Weights of a small mixture-of-experts language model, trained from scratch on English Wikipedia: a sigmoid router.
Below are experts of layer 5 (counted from 0) of a mixture-of-experts language model. Rows are named router (the router's row for the expert), up (a neuron's input weights, with its number), down (a neuron's output weights, with its number) and show model dimensions 0-255. Each number is 128 + 24 x the weight over its row's rms, rounded and kept within 0 to 255. Numbers have three digits each.
After each expert's rows: "comes before" lists some tokens at least twice as common just after its tokens as in all text; "mostly gets" lists some tokens that are sent to it at least half of the time. This comes from a sample of Wikipedia text that the model never trained on. Tokens count by the router's weight.

# expert 142
router:147151118119132126101111140119118130101111113136137127096120136143152164104131149129089101163137141160127115136113116126184136139187109143135107142130171120164125111105134147136173131194141156181095076194156137153114125120133179107147138167139103094109137108139077120109148103137148119129141105163138098132143105155125122086110127128088110139102147117151157070107123141103153132122122151151102108160156166173119118127108092149126117113101145141155129100140092109129141125150143126118122106124150148132150128136103095108132158144141084148130083081128166133081145161166171153129120149098120162088107084112112130110086144102164092120134119147113103086120108150170113117077161121135179129145107133127159145152120128088121124163170110126158128125151132135103127131112133131
up0:111139129110142131087096139110109074110118141142110106130128104148129137150123094117122166181118146167134125141120127138103109139147157175117137124090171144099147131156137100111121136123137073135140126122083137139111152121120146118133098100113107136128164105137148151137146114103099184147092140147129119145121159054158133142128149128176155135149154133115102178147138095102072132146111127086182158105104125148158101136109125130133114138173067098117128097145153147142114130143156136112160139149101151105129124119126165108137127115158112124105116129140125135215151127117128193116143154174131118138120168134143161175111123119173108126124126149119154113157094086115130131091116117157101133113144145126149115116126132168130143057117144092170128153119155122105128131114118086
down0:135129100125112114109189158105151138127150132112107101090143137176149135119134138127159153140135109081125133152107136152119129120082141135142149126104160091154138096139173125089120085092123164096109133138113110115123133173129129142133094090108105163137135123116164117103129146131174123115068114162093138136160159148081138102096115138128146162114132088110087189144115157133115118101098113132167092102135083140119156120161146114110161127160164135128130114116130175121105100075141114165138108130123066159157146110167140128140081120107130119117093121118134161136095133145116108119179118126137083144091088132146153086149118148139098150149165132122152176148138146130147113141138111158128138138158098097099091117109120168098149121117137150139141132127133147150162111163108146
comes before: "the ", "he ", "his ", "it ", "a ", "they "
mostly gets: "when ", "during ", "before ", "while ", "until ", "After "

# expert 99
router:099146077141121103126178106153092111144104142151152128081111093144152148125165119121139102139130140142095109126120168120172119153172102128160132113136164152137135140107130158102141155144162130139130086181148114115131109131138165135152110140141112093142131166161091087128132107135146103118173098143102157083142106137124142107075098122119096107120147125150134066103105133099115112105100160135124136097140109139135124147082148147086083148094151148170127078118095126086138162186114123128088117135116167146147138105124104097107103150150142133117107119145138091135169098101159142105142139126135146137121098090106146150094162113160132172148141153116125118130104140167102110116172106129156111111108113169136139171135105105124127183139105128149158130132118117098141122099136114
up0:094098148072123139163140126118145106120127131106156161136145115110084161135123104097145110132114101123097127143134135129156135164108109145170096106171117168158118143118114124118156148133129098131140114152115134093127106116136142108110136190120086118151094109140132102113122138164137150092148129149124147131092124101148122122106183189123207143143178132171126110125096126131176118134124102095123114110123144128122144115116139124096147183104138109116153135127121113038133113100110117121120102118140113125151129116097061123122138117128121117132093088169172111123134128104177094095158138115122177158123116127068130110095139110185152112123119134125098070124088125127140110128154089121133080111143134128095115108098137109136126136132106135121127150177117139130122149134129120
down0:146148143112140151137097085124117127157092164126156112165157084167106155128153136087136096146147114098120119106112152144156147170088132102143162105150096155183096109098119130163149126085117145109120138096110117132095113129158074121113128088089129127099162109103149152110144136131113135121200134116135160125126143138093115111160150167143154108178094108079105125131157139105119122151152108135162122178157120091130132138149138124113109130140113110160169148125151141131130129134117081183136128194136091138108152129117113126119117089111104167148148139166114095141132135115129129098129116118150144123152148138092156134108138082126158127127117105127147182105165069131154136129163154130139166112100088119137125126124139151126109071142142118110109143106146114116100089120147125
comes before: "0", "000 ", "8", "9", "1", "0 "
mostly gets: "978", ",", "ISBN ", ".: "

# expert 46
router:153134106105140129110155124122116127097104138177155154100120098149140200118146150121088076117131141148100139131100137148153096142202137149160123158127166121140152110111131165102165153117143128123118135191142137136147092138153161126123114165153102098130145116158115119138162129116111146086193080154133116101134119144117143100092136141097126086108162096127119088132115132111136116122109137119085137118105126184144124134092135150089092188073147145163126117112116125112125139137121109148121126146142115174145124122091108104127113123114089160090095124165146095093140116147155139124129176093136136113107118127158171144131138132167110135118113171097136088131106150170152098114178103137151103110139091122132136144171138116140121116138137147158132130157133100121117116100151115
up3:131143174150106114163128169116109120139121134094120120136156111129106146121118136102120099132132114101121152142112153142110162118095162151152132094140119141133146129144124132101102124109126136143146092100115154145140162076128126138123155129143170103169148153087147118143070122131151102192147136100078123146137154115128144171161153128167129127169078130109143097134195129124110118110121075143138075124121137130133153109135159144150089116176137114090139103148117124155129135130116108102159117146154103124124106094109137132151146105121151121121155128130124126065064165124129107114103133184127113123117121129123120140107149157108159141097123087078096154163082109154138132144128142147112197142116128149156130144148069088158138086140131145154105112125096105148103147159105145
down3:109117131140176157145093067134078110119146165092118133155120146109156115136149102139110090167155109145103143158145141115110121130121120071149136147137174120119104150130144110155135116138169108133116133166110129081145105166158111063138112109149084169091098109122144180129086157107092104140136119116125162175109164113168145107112099132129140167149113126130145101101141116143113127159176122098149116096142140107143118123144112109161104151144099122174118130158139153109135143124139117128137115105145076134138154154216142118145120159151154121104116117091119132168117107121112164157131099143116185144127092133096109160102106096143117158147139145153142134114146108094114094121156135112128141121126144162138140161131149105109097137122090131163101109129110120105135110146126164
comes before: "0 ", " ", "1 ", "0", "1", "−"
mostly gets: "—; ", "–; ", "%; "

# expert 105
router:140090118106122164124174081159124098095105111147123150094133135108130180115092141115135080164138140129125096143138145127183138174156119168156134147163135120158160096119114134093150133134141167119084124128148159098131138111144166118151137107147121112140114134117091106181155123086116105123162122136111144110164123134151105120116135125123147153131123082122113113109089145087124094114129154141112133133138145164130143163113116129077110149101153138132142116129102111074115128162181063142097125107162182160170140128091119128107124145101124143106108085184158112092148124130144134092104124098115161120144121110118132161099142127147127114131112143105123124135128142182125117081141076131133123136119123133129173165155118101159129153142114189144154103134144103108125088101137146
up0:150128131118114140179106133096074107146113107151164094152130155129101148170117150111104174136092126161133091140125130112176155176131117152137185142116130148143111106133161157101144129141141179151114143136126125109128109172121130109134124140075118106193130107128139141118176120120098106158137121134128094134103174126116133112133161162104172142161120120120155144158136088122132124188144119133136118120115135151138132126131154123083157123151139162135144107122167104142113146172105102156153154127105149174159083132080091163163127131143121159145133117160151077138149128135140161130097113085176145169117144126167143149082129118120143130140121110126116115120150122136104109151130101116112127136163163117124133135123126154149126099158124149160121078109128091155183169112115097
down0:136112139086121128093123132150149129127116153145121125112131157141095121173108132115128152087092141119181143135119113166150119151108131148095129132142146106136111150159078137067089112110142137111097155153096111137104126141111123138124176119134121151116102148112168124124146079121114099115136145142135145127113180133148113116127128113159159208149153104107113157098100151129129115098134102136153139124171132138133085143168115122143155121069140128149149098142118103136114137166157161114127149137107130082119159113109164105199131097115126142152130141106080147157123108127127114160099131139113095142126129092114108152143166181147175137110172145137120174141117102135116099132138112121141111108120159105129149154147131098186134196080125126091163130133158161140143157148127140
comes before: "the ", "New ", "Representatives ", "San ", "F", "199"
mostly gets: "de ", "attended ", "of "

# expert 94
router:127163073107134149115142138117114130109128136150090146087143146146138176135138109137096114161125158108103097135135123127167154142133126171178116146122186112121171106122143145110155107150154153130094100147087147099104126119152183126132147133148110096127165107150108109136162106119144158126147081195111130106141146142099129125108106137104113092111130091086130105129100144098129085110116145152095125115141102161158131135083106185096116156097168108113160141111083131095139127146146084121100161134155132159132145139107116132121104136136132139131114076146199130087114131107136146128131151132117131151128119111128159119116139143179086142123146169096108100090107146178130127116161108121135116131118135145170137170153107090107132161177129136139145122120115116117149142082129128
up0:125126096164120160139128183109123099118147143133084115147085134140147083112155157096068123140126137138169152146090118113145119123131138133110126139140179082135164139135142175112146122172150149115148115123123129126131107124108121137103108147123137143172083097149142075146103118145136154109128122133110077098181153104072113104155112170112081148124171166151157135108106180117150116137176139140129116119142124129150142134100162095098155122140142119108141122102138169074079132107098139132113112133134105152146134135124127097116136133143106101112124083131131112082148104136132118141125156207142099117110108094134111146134113088118107125126084131131112114126129120145101128169149130144129124131115147081134130117132105126118124167215124109135144096096098142103133143156117143
down0:155119139153129149160126100143120103118105133143069124146088124148102098122139124142142084139114113163137118119126142175097128130106144062139107134154138145133121127117093104137147159139151114093113144119162129094114154128110108215145118124133102125125147166142140178111161136142148139137139104134129174164150148134146175119118108132149092086147124105144123140084122141136098170116143139118124165130136142106159120130116133131091110148091128134124108163099145118099135124122115110160142102164153138095132155148155142147159154100124158150142149120111137151096172111112148140117082139096135156127226198129147140141094117139137108140102164177112134170165154112147183115131092138178107133121150160152118138135150114165138107126141146133150107116105132124145115136100160123
comes before: "the ", "a ", "in ", "to ", "by ", "from "
mostly gets: "include ", "provide ", "contains ", "create ", "carried ", "providing "

# expert 189
router:132161102087125118099154109115128150118092122122133128109146119124141167131140139135124098190133112170075115152129139091163084143171111162159124146150174137158168130135163143096181130126164152133066096150142131120142125102166182082143120131119120129133119108143130088164143156107134130113145123160128086119157122127138118114111114117118134095103162108132092110145124143072152102130108174114110136125114120142104138123080074169102149149118160136103153108143113124095139118153118066117099126128158157140140120106128104107139116144164108154147107081142143104102152132160151165104138124134106147103149146092116172143091167144144085103155147135128102097119115143168096115102140105104127119110103135139145157179131126099128120145157112101171158128139128152104143118119145119
up0:122121093133085136137141105161087102095130139130079116127140125153145164133115121101138115142105138164120141144185105110142102118114112115098127112079163121127103132134131121110114135202126093175120103145088130114149113118103083149120157123113113117138119162134103141111117136090067111159095140188102084086158111095160122136121105109118122147126146114100152116102086154119100113127138144122144130134101161150110133138161113157109135130118155114111156133121097144091138120161129154131177119085139174155108193104109133128113123124132090099111142167103135139132144159114133094213155128150089141144104125133145153139103141145115148123169126144154119181151152132133119131107117115136120135164117111064141137134146117120126143123159151122113049134141135146118161130144135139
down0:126118164141139145160156127155180161145121114118156157181089153112133126119088127138125135111118155101123141183105094155110141132164164115105135127164134168118133093116144173126108120079143134101151128139130106099146150103135186129130105125109133097121140089134161101122081105140112129092143141114136118140150100114094116130163112164117085139109106107138124117125088120153114119110126135134112119085097119127140161137108143126095129143114119156133118120119141112109116112122108124132080116167164172137134115187114169136165145131144114134136083134128089108179114132158143151083108096111115135119180148165112129134093103066134136154109103140118128139109147127134122115174135144128119142088134117179115136175131114166140102126119076102149188097107176089143162147121152136
comes before: "the ", "his ", "a ", "its ", "their ", "these "
mostly gets: "of ", "For ", "older", "among ", "regarding ", "Among "

# expert 182
router:133109136088106117112152145143110131102123109111132137106097115168133156099128120103130084214161105110097123121129133131148109157145116158139117165149171089175130111137120149084142148120134173103049111159164112095159096090148147113142142142128101093123151113122101144160128087093134132119145129158125138133171114144117083095105114101141126094110111114124146118136126161118088076112126153115095138093112106137146105147087121156097086140122121146146128099120105115111164170131163142117106106153130137186142127116120120119154147136125164163120080119125166101108118116139152157091132153126144162140116147131125157157128158127122117112176097127089141093135103092162092082109154102133132131131112138127103135156125107099171118130152111156115148118124150131083123115090139148
up1:150127105100104128124120115086130119133119128137134105122155167135152110185101121166121151159132131154120090148169085117121126154123105154114109129140153099154141126196139092089156121172128122151093117141154122109168144120134121118146122121157126119126090118162092094149146181141145130145124126153133148157133066125145142109145100161073118153138148125118119124146128147115137123099150122158145121145161161134128115153087102134141099120108117123106090117069099100136146117133166111123089147164116124144115121127130101095138123145103078096102105108114120182130131166141080185137135102183096145092103123106149135145099112109204106096082109204134114096145122114112121123135120092116126121149116150144128113133117145111146125141121105120186132113133126148119141105100140132
down1:111139129134138106136149143079112094159092125096133141119127141131148085114132115112088150152121126108135115158143175142116121110095126125165148060116161162124120129132128126133115122150134153133114175134108159104125134103143118149109147122131117139120138150107129149096168120128154110085082100093160162113115119147120182099083089144117093052117154101107110116121141122125143114166131156142117124113139127133129151134147125136101134164106143113128149112106097161097087139138138097140126156143194144109137122126143111115141136102152105139171134113166139098115110130142152164121105105111120114163149110106099110116100146137133072134164109116135084098094164149185146134105037150132147119126149120109139123161092153123116132131181151087150123159130109104108123093095173131
comes before: "the ", "N ", "a ", "2", "his ", "land"
mostly gets: "On ", "Or", "^{", "on ", "″", "l"

# expert 154
router:134145125087156130134145113113088135099088159138115136099106111141133128127143111153067105191156098113128125111107149169174099174129092127125155144147144131154126108099145111107149151154142165144090115178120107119101138116151164097172164141096077101114180143177145158149162090098163116118143073154100131121154129135137091093110152124145135108117149109164121096122112144121090115113117148113109097146104168154111112150107148139074105144116131149167148112142111133123113145166133074160122129179138124118142117117134121129093146140128119163151142120153157088101129127107137154108093143110112156103166093121125140135096155143123126181153116130119133073119107138154156126088179104150136107105126141117131138146130128094135126111150108156134108114093124092114116117113149144
up0:163163088130101144111105155101092112107088127117134103144155158164150118137139149164096176146121140102152099128165126107179066164133141112122130172129151153082099116130129113103130129134162158138100103172125140115068116135158146113127112129154081085116134128155131137114166130117128144129125092123138119170110131127138112097156124158156104131133123125129127086142082129105185126178120121117135141110171127148097119131105148107137147086125145114113104081119101072170123150167141115099115120130128133114132095164131132111113083154163135160129145138148093099096119128190121148096164097118137142123128123108149131143105149138110123107145155140138144129123121083133117137090155058126119164139136181147178162147106161118122098114131127110137137136133146158126112096126146111
down0:111120141143124141145139090091147133124133115115127134107071161127133102133088152142078111144106138134125157130122125142085133118109130143140089139141097150112125113131123163176136063112124153155197136099135091159129171148089133151162111131101148151127102159093159069130114126112119107109142112132111136151106131135119130141139104108110138096122137169149111145120152128128122147131119186155150126138149162142176101101148113111171139135105096127095133126097155138145152092152174136134176151102119075105151148115154119136107133127108114139103194103145163185105159134107136106164165111086144172160112118150150070159110130106149128097126122139141136076134160150141137143129094139126132147114112090122145166131148097127131137150156122138131133088099170112119095129141156142
comes before: "(", "and ", "– ", "is ", "was ", "Award "
mostly gets: "re", "! ", "agon ", "Man ", "mon ", "Be "

# expert 144
router:140120127119117148100185126132120138098113128143105142114111129136161152091126142109104116143126144134117085098143139130157091158148118139133129151111153125145150103097128149115168155170139178135122130191133138105147132086151175131121140180138092094168141132150078127173135113146105156112132094168109121121120109147155133067098138092115143116139139097146132107104113130098115132128107168121106128122145137133141110127087104166110138142101143153111159107124099137095136130157122121144129101126130175176145127089114116113124153161127126156107074084132177089059128131122149160103164157127113148085137094129124164161113169142154120139095104191108108081139128126171138118116135082136130153132146137130134135137150113114155118125186102156153153097119111135116107109100107134
up0:144107097105124108115124165187126104063136130177080151127112129103163125089115102128202131149171141153148103112150152100124096109135147125099139146105115101128115092105137176153147115141143142142126153172122114112145127150120130156118126125195171130144103140108142121136153122118144120162131121140133127138110135096131116099122136078123149168120120085114139097120111149125151160158082180155130170117107135142158127132124146125111132131133130128173133106092085135129156150141133132095117108121144146116167159094142140137136160105171105136111128118139142093110088124127169119129112143081134137092102130119122090122124119137123137098139105143111162153154136191165181174155135082161126083155125129103109153133158108103123150172136145129135128117106146141154106109127077103
down0:087131144076109134154127087070144105129115116135135083118128086159107104128100101105112155143153118071082142154093141180124129128071168131155104121131151119183138149157167118123133146147122106131111127110159169132151140122156105098146118093138097152155117139141118174105152150110122141093159163139133112133111096165131139150087141122138124101134168147137108159099101134147098123116113093113177118097131105150085117143132102140143077165131162108107114164119139131104130100089114161097139153089165127121115149123089107099116084107152149091106111130109136164144151127129108149119141099138155114139113111123148134111046111121107128134103151134146130110139152095138088105135097110101117158132102127129139122140096136126090148083155097101147125108134102123107139139113113116
comes before: "was ", "he ", "is ", "the ", "had ", "it "
mostly gets: "because ", "that ", "Although ", "if ", "how ", "who "

# expert 30
router:173110096120134142118145087138115127117114134148129147079126139146134146136124127128112123168130133108109070111121127150185143156128114166160126159138148129127139127125156129111139142139138168124099109166137155115137148090163158121135154176173074095119133150148102131148189133113150158125120110189097129096182147145137121098099114125140101096126143096130147094099127147133136083125105143149086123113151120174097115140136114190093101157131135135127178119111086147128147141146177099121139114152133166126131134102108107132120149116136126157138114098180144111062106133103159163072130157098125142147112104096085157124085138120132109143139120160095124129120110117158157099109161104135141114161140129097134142179146102084128097140146148142137113081115125137123130128115128125
up2:144147088126134141138087139099139142136121126133094118132159134149161145130102123157108104141145119129127122176111089089173148184119113122138144136149153110132123134125146120099149122168143142147145117168119070110151121159181133121156149110138133133117138120097148145113137102133130126137122124129124105128091093133123135095137097148095127155171143118118116105141136145114153148138123117163106109127125117093109083125137147193157169124116129090122125113108112126138129152156167129122163150136108124168112088135167092141166172135145124177148146132116141127109130128187153177109090118098130104133046142150131085117115108138135099133129111091143134103184098140119109160091146114123127146151125153121120148169137097120129180166185158117127201104144143121163158131160154135
down2:068121137117124153095112146111097113153123134119115129123177103128088129178120143116082141167112116133149168156092132165100103143098113107151098140110138153156139149111122144131107122110145149122133144122155110133107115115106104119122149094142080083098150126093122139110111121126110131077150142142088102077142120103161154127093138104147162164132125135148163129125155141119115110116130073137182112120088119154122132161179160104114166113105153137107087105116138138171109157086162136095134110103159126127143115144126114106091155128110103151083112149093100181180170130100118159128108145136090104099131094142126123142107133124126151079096094118085088138148159094123145151137170124112148128120132124147111138127103112110138134109122089113088135088144104169103138124122109143
comes before: "the ", "to ", "that ", "a ", "him ", "with "
mostly gets: "find ", "gives ", "give ", "ize ", "tells ", "build "

# expert 128
router:168135159103130116127153113119112149116134158146124137086105112167122162112132115100126094182139118143103117121132190151154130144184104168130123122125172108140154134109124096082146146123166151127111140196129127130139138069136152130152148128112135106109121136173130131138175125094130119131123088141116100125130090157086134099113117130128124119116159076122136084134138154125127079121162168127068122120114122155135123157082103183098110149072120151128115115134115142104138182143146113125126155152110131133131119091118115119071152131106104112130131109158134082102119139136153159083099146108114128148111106148110175129102149153134118118187147160078146126128106143173127127098127102116143146114121115118152140170156106124139104140153145166144127122131113088102103113112136165
up0:134140144162141102133153084073145159149154122149141146119147145127107120137120161097113135138135128090163121124120116135111156136138128152187117127098111099111146153101166140104142159138124129123109125115127118147133121135148172086094131180127152150133132094095120128116116135114098136154123137130122097134132124103109129035143150121127148089121103117200146126138139147142127120134150084116147122110154119114158141114092126137154074099142137169100109127157151102092138111131141105134089155092177116132184121163133184148121133145111125162138103115156155136095121130108143143086081137140115131105186117133136114146084163129069093111139101079107133109154156122200115093149130127154148150135127126151142136109121145124111082123142111156142122121123129137105099125130074152
down0:112140120144106107104111123091103125138128140150152094138145127180137093108159138153073139152143104121110167144118158085116149156102121113127109122133139110103137185140108077111124103198117176185157092126110094103147133129115090116119121125161171134078094136108099157127134121130139100144083122094145133119141130105159144125097120112112102147104145133101168143110112137141142090136111098136166127146160134105146165102166161136118142122101102143140099164134110108148123147156107138108127078115115110106101134126161090107136139140121099186133140137118094118100142151135078098129110127156142111109121178103139151142150119112111167125113140166149090086103108112131130146132169146108093081148091084148116133171135155142110128150130118075099129136120111138091130120147119107
comes before: "the ", "be ", "a ", "his ", "its ", "have "
mostly gets: "to ", "towards ", "To ", "toward ", "against ", "beyond "

# expert 104
router:170107106117110155119173130145101120103128098125122140091109127124147162094130127152136104111130124120118115175131128102154136159154118149161112137116176113148131119115154123123162140140158154135095115171126120106122117126134165102141133117111097093112127140154066106134200100075102139113189084151113110105135145124119078100110111112136163145106136093121134088110095125098108115122099148126084117108141109178117107160102101163117115159084121119116146116121079131115153128143178127103117136120158147133165163124108119121130129130136138150125122105154144121115141114133155144121133155103089173107101082107136158141066155129175120146121123141103145106118119128176092124083165066152136117123124121121145144140153141114161104133151116169181146113118146129118112104092162161
up0:135127189145143145159103126101156161092116152142148118118132187144116071123113104118150143134103125115156140161130141135161163105106144133164129135150110095110110145115100129103092108196136121106129115109129122100114128089136132116135112116141106112124095102145138126138133132090174120108135148149166149138159131141119127140148135132111154109110150158122096107128094131146154083127157125111108125151169142129107147134143119115130149145124157111099121136143139100142154114159115125146097124150186196126119114120186116115141101123118108128139116074184150115105170164124148121096101083116150165176120158134081139116114146153157154106128111116085131096110165102106160107129118116130166133110130069110123142152112144082105118135114089167102102180176118131146081121105146132
down0:133142108159104102118127094157191105098132127138162146167118078109157142106144140119152113144126145137155102088148126112132099116100101160179098144134133121118187115124162136134120114188130168131158146130134126138133140109115131131138128111129129136091129133165130114134129145136139115143102099153133149115160130169139113135142145126118116137103085183132130175126179102154126155111150112161131101151154138134127171100099085118136145158139145100129128149103148110099119152121135140139139136110105112137129084105142153115137142153132169066124124173112133152091105151178124177114148117086082148128063109141174157143167173106131122080087148160147138087148135138107171133120109145124129130154124065140135126134125105109118098105106185142120145118103123144118136127124174138
comes before: "the ", " ", "least ", "MPC ", "— ", "Soc"
mostly gets: "near ", "At ", "around ", "at ", "outside ", "inside "

# expert 174
router:154120119103171140116158100144095153113090162148122153096117142153153159125133144119106106138134133128119129137091134143153083118134079144150165124149134117177132128081167115101163166107142170113102133175127116128108145101167137120148155142132077111137131153132136136145190109143126117090173078167071137130149123151148111108111132115153102078124146085125125112102140139120115096127117127120065112142127165191096120153117121145090123173089128126176139101121115150107111135154155110120111135150142161128150128093096109105129143102121099128138113123146149081089120089089163160102136142110135136124125124109130134137097145131127121184153115122096116112109122131165155103134191118102150113119137132160144130186134123099145107130135120161147130118132109082099114101122134106
up0:131168105108134106137081143158073134124097082117135140120109140121129173131111150142110136118093159184095166122096127086162138137125166141133148122110139138129126149119105127119127139118127119147128131186116095161118112122132121132132085135121100138185128141121154117106096141146113133119142133156090121122113120139118115145121152099142081123126143090132129113151150145118098127075104114104130106128077102155126090149129108125150116143036152107156059143094152116131126083121059122132146161131107144178094150120115100099107093157150123122092145127129098108142147081118146113087138133160130127121088139097117145131122127147123142101123089162072102109178139172104089128132163123140126147132150155107170145162159109162128108133146126156136128131103153114119143134120129131
down0:177166089151180062117100110071117158126178050173163085121138140136133112134127129115130175113117111159127168148145129151140112102130161115108129132119089111099160125109135129084130110105086124139130114116087083117115140138135096130105155115121106120117123105133137145123142137083146111156139133116112158138128151132140110150154126167125153117166136113101162081146115141149125146113130135136129115144133139120129138162087104114120093143129095146105157132161210141137128111123156169153146154140123153133120137134130072144113151125139146135053146140116172110142109105121142147183140138119116145113129144115101112117123124113093159162117137102142120168146098088115106139116186150116104143120076127120080116132104120121135142147151171146122110129101144135116146113118117091
comes before: "| ", "(", "|", "– ", "Jr", "/ "
mostly gets: "Khan ", "Singh ", "ić ", "Bruce ", "Frank ", "ardo "

# expert 91
router:146138102123144112117158095153125138101148160132129118072111117131148148145130105158076109156176112143122072156123164138145109154152128121125112145139151165163139149140101122078133131129164153127076082167094150138120101099168149103142163147111130086088131139131103097154187085103129148140164100131141138110110145144144107109127110092121136094098137083138104109133104121114130128117163145114056128158158130129125118140099103120085139121096156149114142118115133103104128161156154123116086134140164156147132119109128123111122148155111104128132071113154168112106146140132166178120123141127104159086147105142134134153095153145146164124122117151078105069099109156152113104109151107134129094099118149148120121197131163129133128145134133157127153120154129128116119102133153115
up0:113165131106146091095130106169093155157150134130108153168126122108078127153129100149107106122144110161130118143168090133092151157147139137141132140129136136135136157113116158133118131149179122135142120130125162155115177104146137129162157158147170096084096126122144123155158055181116149095116096133112132132137159106161114122109096123126098136178107140123136109116126100121179127119122129111091116150117140102125126103082060122120142120111071125119147158126126145140159142109078127119108154140110146159097088078156138113141118141146136090118078146124118118087132128126139137142153106123094118159148124148127106129152084134124136146128140146128141078144119123169106104176142144132124111145147154133163131188090154120147126172120164139088141116140110133103170165143155102
down0:129089116097141133127139060106135105167156137117132129089118116117101093135134137145095124108134120110119104128086134131108094168086127115138087146089134132136092162109087120127123125136120094107124132107124153129149105149140091141133108169125081129125161101150148116121132130134089111144148172105125143143120126125133144104134164079168178158109127163111102100134096151125132132129110137120163121110104158148122073136119148098135065109089165087144107125151161121142098138166137100127164127118115082116103140133127121122101185134101185137125171125102121120164158106117150121100119167156107129110137148137150154150076086148122123146092146159137119152121161146099140195114129129153104111120105121116129126127154098140124091081161120117126111068117124100097144136104091113
comes before: "the ", "a ", "his ", "Best ", "example", "her "
mostly gets: "for ", "For ", "Gls", "My ", "Outstanding ", "Sup"

# expert 188
router:120133116116167120140146126124109140086124110132106161113153157153124163124156107157082122197141132126115120120136130101178122135148100179098117150109176141164146114129150154087134133146142159142104134172114134113120110088152149117142131149162101109128144094119112099134143105047135150115138102134124093111139108136136141079131133093093138119138104078137132067096089157084136138109115146118102144118101162148119138179090108158116087160107143119124134087145088140109135168140111118118134112147192148162159127112092108109125154117119106122127094107123119103144118164066157148126116157136089155095124111111138124135076153119150144147151102131107101124126123140176133127100135120136128103141121160124167125165147124095148104139181099168126124123115133117134110124116119155
up0:098117112087110120104148138182167141112101127167113164120088112132155098141149098140151135121120132069135134122130135137142146141138116141097097141108136120127133133117161122139123123134111130148144122098092140120166166139110101126137121128160134095083114134128086147171099125120177174083149115163130113153154164126122140120114129124094098090099103098149166182145097136121130072127127125184137108116185122143144109125129086124145111161145152119111129111114151097136163110136115127098148147112124092126117092107107093116139170135083105153070116136135114162095077132143112140127150133120127114092107091134143103106126089146119107102101137101137147144134154132114112143173126120159156201126128138115131136085135156122136134100132109122170177138146091200142156122102133128
down0:084138126133091133139115108153114099166147146123127156127090154161107116151104127141148119118130124083168113132103148135115153125135125117135137118147140116115132124150119135157150122156110118100102094142139100131158150162152116086137139156111060121124132138146164185136070136125121108098128121128120168173152108127132140118142094139126158140110116153161143140106175115149123074131107117173156094103133108154119152125142131154110149122067145137102122130148132104186124154159130074169152124143108129138134175127192143102154118140137091154132114075122115150144090132114113109091132179107144053122128121140128093144143136157118122128120113117163194109129149141113133124155125132098121158150123104115126132139122134174111123126142139113116096143113124210095142134134181121
comes before: "The ", "He ", "In ", "\n\n", "It ", "This "
mostly gets: "\". ", ".\" ", "). ", ". ", "\".", ")."

# expert 149
router:161142114082141082104160119140136140106093139162137127068141116155136153128156140096078090177135109128100142128091171151170123149146113146134107148136167132134131103137124122115164153143159148133093079149128127110157123083161185106116175161121075092117145145142115126150141138098121154132134123150106127118141106135127157094109114130150098116132145100166133099127144158126093092114132145134108126131081132151120128160087122182089109147139143141120162095154122133091126151140142069137105107151131139171155150082109119142097144130132112106107126107149183092107125148083152143081129147123125135142156130117124178146129155109136123160131131146104125108141099160163119129094150119110142131116115134112122119131147109111136061103185115165145105138110107133101116098113139146
up0:104114118166147149131132141111146181192112111085145136131130116116115122133172113143085128130105130126112145091106132176149154098118111155171137114117156070117145121126127121104127105114142152105109137145117145114159162117120136138137064159129194106159085100134109107116119114127128151091143084087121147109104097138127134123128150140096125127113129106128057163149166136132088113071145099153117107146154102120116125065123160124150107146147132122136119112133144108107123123132145127159142128152129129128150100155143137130142153071107148187172096093139198134120146106089136133130125132108135100095164105150136131147133119142145099141070147144123147101163138156148138149148121073110116162089117151137125126115108137177110114122132123122141150157125120123080145122151132160
down0:129168126124141137192134114151164124139138145109150136111101126138141139134133141158160097131128147139135119149119093117139164136146117124097145091105078150155172168163132179117112135113089101176128100117158138138119110130124180110121107150149093189104113120111153162123139147115117117121079163183131114094152139172120127166155154079167119084092152131137119128107137186175144122144125144183143126128147158116138077140146109109128142151161127123137148128166155130134094175134110124119127184174118103105159126138149153079127126139104106152123105150129160141150124108132105127130147112131125135140165162098148099142116139133111146082147113132151107122139161142160115137056140088133149130114109090146119114145149099126131095136122141105132117178119127102135123113102104111
comes before: "of ", "and ", "in ", "is ", "to ", "for "
mostly gets: "ability ", "information ", "types ", "effects ", "nature ", "system "